From a checkpoint of a small mixture-of-experts model trained on Wikipedia.
Size: 16 layers, vocabulary 16384.
Below are experts of layer 2 (counted from 0) of a mixture-of-experts language model. Rows are named router (the router's row for the expert), up (a neuron's input weights, with its number) and show model dimensions 128-191. Each number is 128 + 32 x the weight over its row's rms, rounded and kept within 0 to 255. Numbers have three digits each.
Before each expert's rows: "mostly gets" lists some tokens that are sent to it at least half of the time. This comes from a sample of Wikipedia text that the model never trained on.

# expert 18
mostly gets: "u", "Al", "Sh", "No", "St", "Mar"
router:127141115131135140085082076120162166080120068128082073118107126122133126116168076106109141140139129114127142044155155198085149177061124097121130129143124076106125105131170167123089129149157112
up0:134176132139112115155092109135127140117115206141125198098162145163106166095125153158099115186178109124109134095154144092101107163100121107133138131105057102109136178087183108107115157141137116
up1:154121115185165104139132110134113186095098091112162208146121105136061121131124131142147151118156186144092139158145135107127083123188153138198092084119116076145160116187129132179118157114146155
up2:168136144134120110120162104117157139113128169143123151120178118114139133129116154201203039148157131084107182166139189112062130106151132095149085138172157096082105126174116131107108098194099157
up3:079136071220117175120110061171095149122186124107109118104135129096116103090141124237070141154170150167115122170170097159173140105139140108108162151184072162105061073120059142109157146174163112
up4:128212176108159141107068147094095144188143119118121053184154227116133092088139131161126115163096144064188141168102078121142096017189120093079162121073156165143108119147127122157188091133135144
up5:150140186148129108096151153069188102181153148108138098139097112144098096147133137093111141147158103069169142082141149148113176111109131145163114151146151114152132146109146200152138148088143125
up6:185098104128161110124154089160138149194122093139115143162142127122127143123164160141142118101083079085121135148131199126078127104147112062127154138187144106108108135125126143106087101136090107
up7:104176098168128155140114140142139164095152158125112109137136142157154153095140114087089124130131120124119109156156114067142126166081116155084123113147121116120209157142159087087134178109138078
up8:212160112075101126118171136116195144094159127072118197090162079133144131143149135092146141107143135077151147089145153127082106138144107116095173185134087199095155125126161138183142158149134106
up9:098206201146124110119155079122063134142147124127156118113115098085099087133124144176138163074117047100116121136186121084114122116101141163159182136119120087151182092103194138166080090170125135
up10:085130161188083078089132111095111116144150097116101066132225105151052159135175105060100191155108123140169165184161071142108180122099100144091123092087115109091162097087085126124077086148111148
up11:097064167146129094094179173088151184124124179101098078152167178157106184084120106135059133154127103152142089125136116132120182129037151156076123154119109155082106160168147146154122136111128065
up12:172117126116133113131183108116119131158115095167152117079130054091108122191132113124130161066112143105169083144069072151133173143114128065112083033158092115180102146134119150080097109164112127
up13:143130139088132136150144111145104095116123181128158152101154083140154106090095164127144159131150050166077141130155121122138095169153153131142055133116116120128153172164129159153072129145155143
up14:114170106095161146115068117169095094166038171166074172137167186138128112134143123097110099167184140152121107144119160140066075145106103111101158125100122163195084159080087154137099096131134115
up15:179154099110117165151076125102097146125148136132200145094082143143197198049142119161130162173126084071122221107081102123111131129140150168156082173113131137180060138115093151135097089144145119
up16:158123132075108079101218133084127138126136136080111121164136128142191085034098190120150111139087108123142156155122106135160136153094107188144158153085103158155172117104135137138174142132109092
up17:078211111156114093143172159132108124113115122077158121125076145190128146097135155077139135136066114164114233144137112177084160134087147134076141143135147117143101125160044128141135115101101122
up18:139082137192154212135125136180161132114135139125133127135141107092174159154125083134076158104101114147133170142040122115146120121139165124160145178167110155155095123103158095150150104075125072
up19:141169143102137145095124093115153153153128116165144093135059127163154084166138131124130068101158118144051152132132137132136098133108156064162095139145157129106093147170140207136105141142163109
up20:070141160166111150075127143124153091164146122101110148149097156140127090122163143114150115125125129084156152098160128112143081184156073107157112152161115101151119108164124113174087129177121106
up21:174115205170164111105135137102191185101114150151124186176132104122146108204108120104155185173173150105118127108110090122126105131137128161156128089153120096182099112097148094076119070084123206
up22:165142133135154132155144128139145182118121073153187077158067112128114120126114121092075055149094112123124150132106107141058156114110107097173125117134083182097061083140132089120103134159106098
up23:138160105120166084181134199174159132107183155145183167163137114155169168119060113150092070061151152106156081088130187091114118135147137098105181140057084130074141186157147107114129141144139103
up24:144179108139145148136105073178114127145110098113151142048104189161143153115143145133154142155167144160125158171116142089165106116061131056093103155095130155167101112085132127119137164104081121
up25:157139125113132113140119108122086128125138144133102135034176108096126176106119124100124161192110089096153137120122095162123119098151136129157139160129132089120128129148173132132075131139140087
up26:111092127186147059122172109123165140167167078091156083190105097180088132124133094116189168133178128126115126158085119144145122112173177126065098210080099163090110124150147135074101131115106104
up27:134149184163126121173129143139127089119174110131145108091076135141166063108146116166110098133102198108114154159170163131073115158114141132128114171124100145108197108166152112131065137191154102
up28:114106145130185156130164081090098163111157099136073133104176131043190098116138172142125112095116165128166133170164160167096106170058142095142130068135170153085144112164100099123156159196101131
up29:127164103107125134103101150172162048131163130112146172101088074100126083097161118167109171107123148073104087117123073115093114156126145107128120154138115136059137099153126119141083113109100148
up30:128142138125128163098100131031126084173132133111127138140120118149148120103113136188126147119175125111173134158107130172138149156150117148158122084155123138142139125085145175170156115148175195
up31:103090110136102087084165113151137118169166099144152143139107112179117145116081127113108104143064097170153148144057124217122132183112136152184151155162158148126095136172145118151080099120134141
up32:084122109080191117108128121147125168204115072116176134160124100136197090084146100092180099168149150155126128158133141148127155127083166100121130110092114138117088151159115148142079165190073147
up33:145132111139115172124147143180095123171105104056065078139107104078122171092151130108123124123135099164170036154172102111178111074145107104154125132115112136125104164126138096100156119150127151
up34:133139121130154074123113111164078136122123123110104158162136160135134111166121055141124127141068105136106105125076179116102168103106182132110143164136155116114106104115156127222094162122094149
up35:124136074085137132120145135072133155111149118171138081133165110117134146088159094114139111143140139094121061146140103102124072083086145130097173175141116152143113123145152106148099088127086107
up36:153056118147141122081096156131127139135109107173150081136133139058120186105162110138059116154124125135121147079139112147136142148104149150112115164132158129095093116019150066101148128083138112
up37:058174132024124134134140129109140118143170124082093124173112143165102155138105175167127199159104154139128122121140135146179172128095140128102171110105106150107112126179143153169170162132160085
up38:050162093105159211147140080106145164039094123128143115141139077074100178124100139090110087163104125163152136084126150110152172144126141131090107131188145160167143167123155162075103083149172063
up39:113101173100129156114114104073157168106075103160124140115083145157151114168091150178133130178172184052139145108155153130177203123160121122135090128097101181136067156106155126101112106123181070
up40:126196136166090162111057178067128146145136145143122114143191058157096105107143128095161161169178098171155125150107122092184101164149137136168138097141097136132069093089099200152102140121125102
up41:143152106168112119119075124128104068143125131186107139117171122096137119168107159155118090148140128120128144124160118110139131132128228149141182113213160149161114101160114114103128135132102168
up42:118103142158136139046062132154131103099170175098139124167154129090161135101188177104136170104146159175096151139155167178110156118075020157147145157105142120068043188114129170163089157150169052
up43:130154144150202107143157082161154160116143123106165128153110139071147121124118124070137150114096069133103137086047063151119091112135105111128175149147102114126169144135120095164100134104079161
up44:131144143137145128101115096147137065136140099089172152159142139137162167150117146171113084109178069146042161128116115098120088148167123085076154188150091143127202182163096168122127127113112102
up45:128072140198111078127202093169117113152072119108117094209072164116091045156165108129096147136078117090100147139108134124082175177083098159104147105142179124124099096198123094154096085109045104
up46:101075120092124154135099000128117097146129126187098155057140138120151060114108108131165099140106188190120177118106199129128182089117152135182134164081116143138124168118131148091118112087146087
up47:130132152152098132089077060069164161098114111120140170117155090087160163167161094089113099067140126082156170149072117165090117145098103094152111081114152142177097159100095087182069092163121124
up48:124134136175088147127126077097144176067160072144142100160102102091118164064100108130120154096190139124112111071110107142143132129177128091132085164160110104106152124146107148089185126119147161
up49:084139159115120103139090104128182133167104166161095167178091102112150143099116136118143131143148146115136128140143145089097162120153120136152161117143163150154185102114114135115118091147133099
up50:135152097178149153116188159152054123208103110113150138094109079155120139150188132173142091148084156178104053121100147152109134124131114075130129186156090127107083171156093114152125130159131143
up51:144140147096120089139072125069141191142157087165175127151071137156136114092193122136155140129172171134137128170172178147111136064112159090120145042192142097102148168157121139143169132143119103
up52:113135122131175103100115123124183125093115103133088081167106158152118136159117117117118147154142159137163130225138139112141149072084084170126122138126180075163199109112121105094187138095090157
up53:086196129136105167179206081167123141079128106096137140135142132105131105166048136115155108096160126039177070129156111117145146138139114188105085122102153180083150183114162190133096106121152055
up54:132125185158178108131139153149130155062139134165144093131159126112054188140153131115069073137139109132098056150178116115127094140121166182129116124155085106114110103133140126136143167055120126
up55:130094092101114159065137143170114174158138064141081114158134166087177093133155157121115145152117128126133134180147155173092084106052133055189112155163070123172089120132212157102122155089119109
up56:078099131109134138116105159117102121087113140155136174101130168173131127150118130126119079123151088088085111188147103083075159145132101077106160099163160154133096118124178129105165115149138197
up57:125121075104112097134079114095129127129086213077136140143106140131123097136130112106122134111109150114160148104148165124143136158066162092177131158098064144115136137105120106105110095131171160
up58:101095125105113109092113136172128117110082106132058149116126120132097137156133105098095138072122128087119099184176130132149154160057156178126131073134107113092125148172198142142235099119189143
up59:117133155121153139175126187105153141099118118139094128135191109111136150178130120136107112152120151145138136114147116138119164173118067120172180108158173153185107102089140153096188056177167130
up60:109087174087131180112091078118155133146125156114152102124077116113165141183109145192146108142149128113094165125149097071149156147131117088142113147122122152103118108190134110121087093136138109
up61:134119103124155122139121094119153141128081152076107108136096118102116158062131147133115167134106111072153156103166128135129166092165142144123136161131134145129073138088123142056131144154111193
up62:108134158071132126105093111142071164101094146054131134138121111094077124157136102135126107079173151124120105102163114133134108133173119104173129141169160082133070148135064182131141105092140180
up63:047150086170132106062160073125090122116099107103143150112163154182194077140108085164148172183174166159083112117109158112114110139080120112101157135128123126080170196132122130168147068112115093
up64:103135121191103115096106068186122191097128116105122108168110087101146122119059071134174104153160158116073130119140115181108155184127141176099182115162122157195123132177157130074143186156135112
up65:160167101099204125180122117091146080159142103120157131097112127157137116130074122114141095100203143108119153139132084098120130103174131165105176122106131088138121150125103139158133122143157133
up66:117192133116118131176117074111074165109124129190106182184178156128100114124162188125153091045126157081144099136087149187146097096154139071130131134133126110181037180108113180122200092107164108
up67:109139181159157145173110130146106112124112162111108124099161138151177109139154146136112094023130191172094180146075143083146161115125063146150064096152112163097099105115104152128128149114109189
up68:100156090103169069110047129087108109133156098128161172124141123131167136100141141108081157146208188094118121161093148121159177153176109136123153170090113145131134164161124111102056140070097128
up69:156143166139132115159142085182095102174065135125136074141088157171130115107087158169089148123119155106155130087142099132066149098171119155115069095128118089180105093155106145164155176116135114
up70:170071125109128134099123146126156134125118141167225121120112122142115131122076166100144166134130103121182199160082086130167133133120140170150106142098139176099133126108077160159130116069169092
up71:140092155141140144114101102150148177113120150134074176077144099099151159122142112180125131143151143096079126156128114064111128112127063112120135182125143153121118130154146129121143156106146096
up72:165093106140138116207139119061111096083134127135150113123099156108084062144097136140138137137105145136145053164123106127142111201111140147066141111136128103158107136194133152152099154113134108
up73:134138171105143160054089110103161109112096129106093133129127122183178097092170123125125144156112132115076096132091136128113102147115092128136117137090095188192140114179114106153103137106118110
up74:121091113099210152105118142184141086145160113098158180069077116117096124054151133096154108146085165109179118157143100138113165150165093154133100107116133141167184187157087135134071112144139100
up75:138094137161153123155166122108132135125119093125104095116155128136170117134100121157140098065162135108123217148177126095119064152059165158104087078151157097132097175153121074108157125071098098
up76:088061183136095185052132135145147179167117114173082139147136158073091130123162141129098126160068200120109099135076118148160128120204191053128137144175173108122126128119080097172072103148155053
up77:093178115125140103174191092161080199136116165089161145159102149119156123127124184130101173121124166166157104162137168155108207145087130171087134090121166083131048103139157168130089180150132093
up78:138150132079128171149143105145149100149098120190180109117116096101130163135144158112132127178159078141125071159154142139157122106129115176072100134130206113099081088122166126126125075136190107
up79:108131089157109136122165101127134167133149098078147120110137097161182087087144177178096174176102186145166159179106029146155107094137096149156117114092135134139123153183114108209159123059094150
up80:141127140117106140093095051142130126125148124155130098154060097123121101134158115139176113142126158103147114086137130157137171109154106093155107105126157122068163091106140126156108083162137084
up81:117126125177066123090090160115127145125141158144189144173143100165140130118073156113124166109095059180140136159123166067139134167152082159109117107168156133171165113146095162199118115115113136
up82:177068118121089120141180125093097087103121111151136078089073127179123126162105115139129118181131164095111112147090167181135188128113123156139176116136107154118106091179082115133170186174135092
up83:130123169136174125045109118136140158140144087088127105147144143110130117168167141053108145096095211126138144207095102126132149083072155138141142133175117060148132118170169045128107100146095180
up84:081201092121077167148157150096136185112137158169104164130119110087081179139109148101140134149161133244123146109132117169116160099104150118184087119161137123092101115140114088033108169107102157
up85:063184158135168131114091155138131154101132111098103136091097117154146088137130118184115138110138214161145111140194095101141147091109162073105115128116054090060187118113162109157092120192084116
up86:129131176098135115128093088107171130108149139210138111178105143124127168172119130101124103135153094150137133112121145118151192155173080125193124135146145075161132078137166100143132078180127089
up87:132165138162162140115179149163061119154148130140126071132123109187132110044099131150127103120163111088137100162139091101111144100160102098153152124118111213135134136117125120077137195091136095
up88:104145072125101164215195132107172141123112147109111100138143107090146188158146113050088127156112124170141214181100080136140223081124126145124164098087212121120098112184104055115128136110140131
up89:129168101148093177173097113143148068176157141134113114107133080145150137119102185158130135143121078139108128106179110109100132150097086110108157123168168082165141140215080119106136098154136176
up90:138079137139194123111115119179131056170150062141076132147098132103139114097161126146141136216155127069135103155106085120156133045113114142124099118120191147114144164140121084173129101123101139
up91:123100116126112123135131128116122153113088167164114136106173121186116088162146201112122164162120165147228149171100181127113129084135170145142170137118105084196139193131118126070189097104121130
up92:151076170087138141136104120107134139115146101094135099150159120107162102187137128191156104122109112101131150170112172090093155106199077086161119061133138142109094134150063134199050101136110125
up93:124161126136119128114126119070156084101110141113155128066105115083152109151162181139074180107120098117181151131107097120123121074171086101152127096142120141105165134130110160111164131131185196
up94:130112103154130173062098088160126157182152132169154149121167214107094154106160116101193117141113138101069183086150163128097118118133112125105142122099101045155129162136166152125098133190072094
up95:065130137121172152137150083143146096106102132149091132134127089094113104110132082101102115134123117069086109145148130106143068080103128085088127128108111104161130121111153148152115078188153135
up96:103179108135197147105086098049065133164109133141083114090098174121170143137134150123119193164159110136155088075172134141155163117143097119182141140115173142140099165137114095091068190150140114
up97:172116054098132137130083132087132083124154142128123108158196156098128121152137176142140162144167097179179155172125136175115109143180176023147148059173077146101145124154146135124105121142076180
up98:117169086119109172120107117115106116140119068111091121109103103056130121151144240139176112162114115130114082088137137148153191166116036098136130070128131153116140158138123122100069134122184134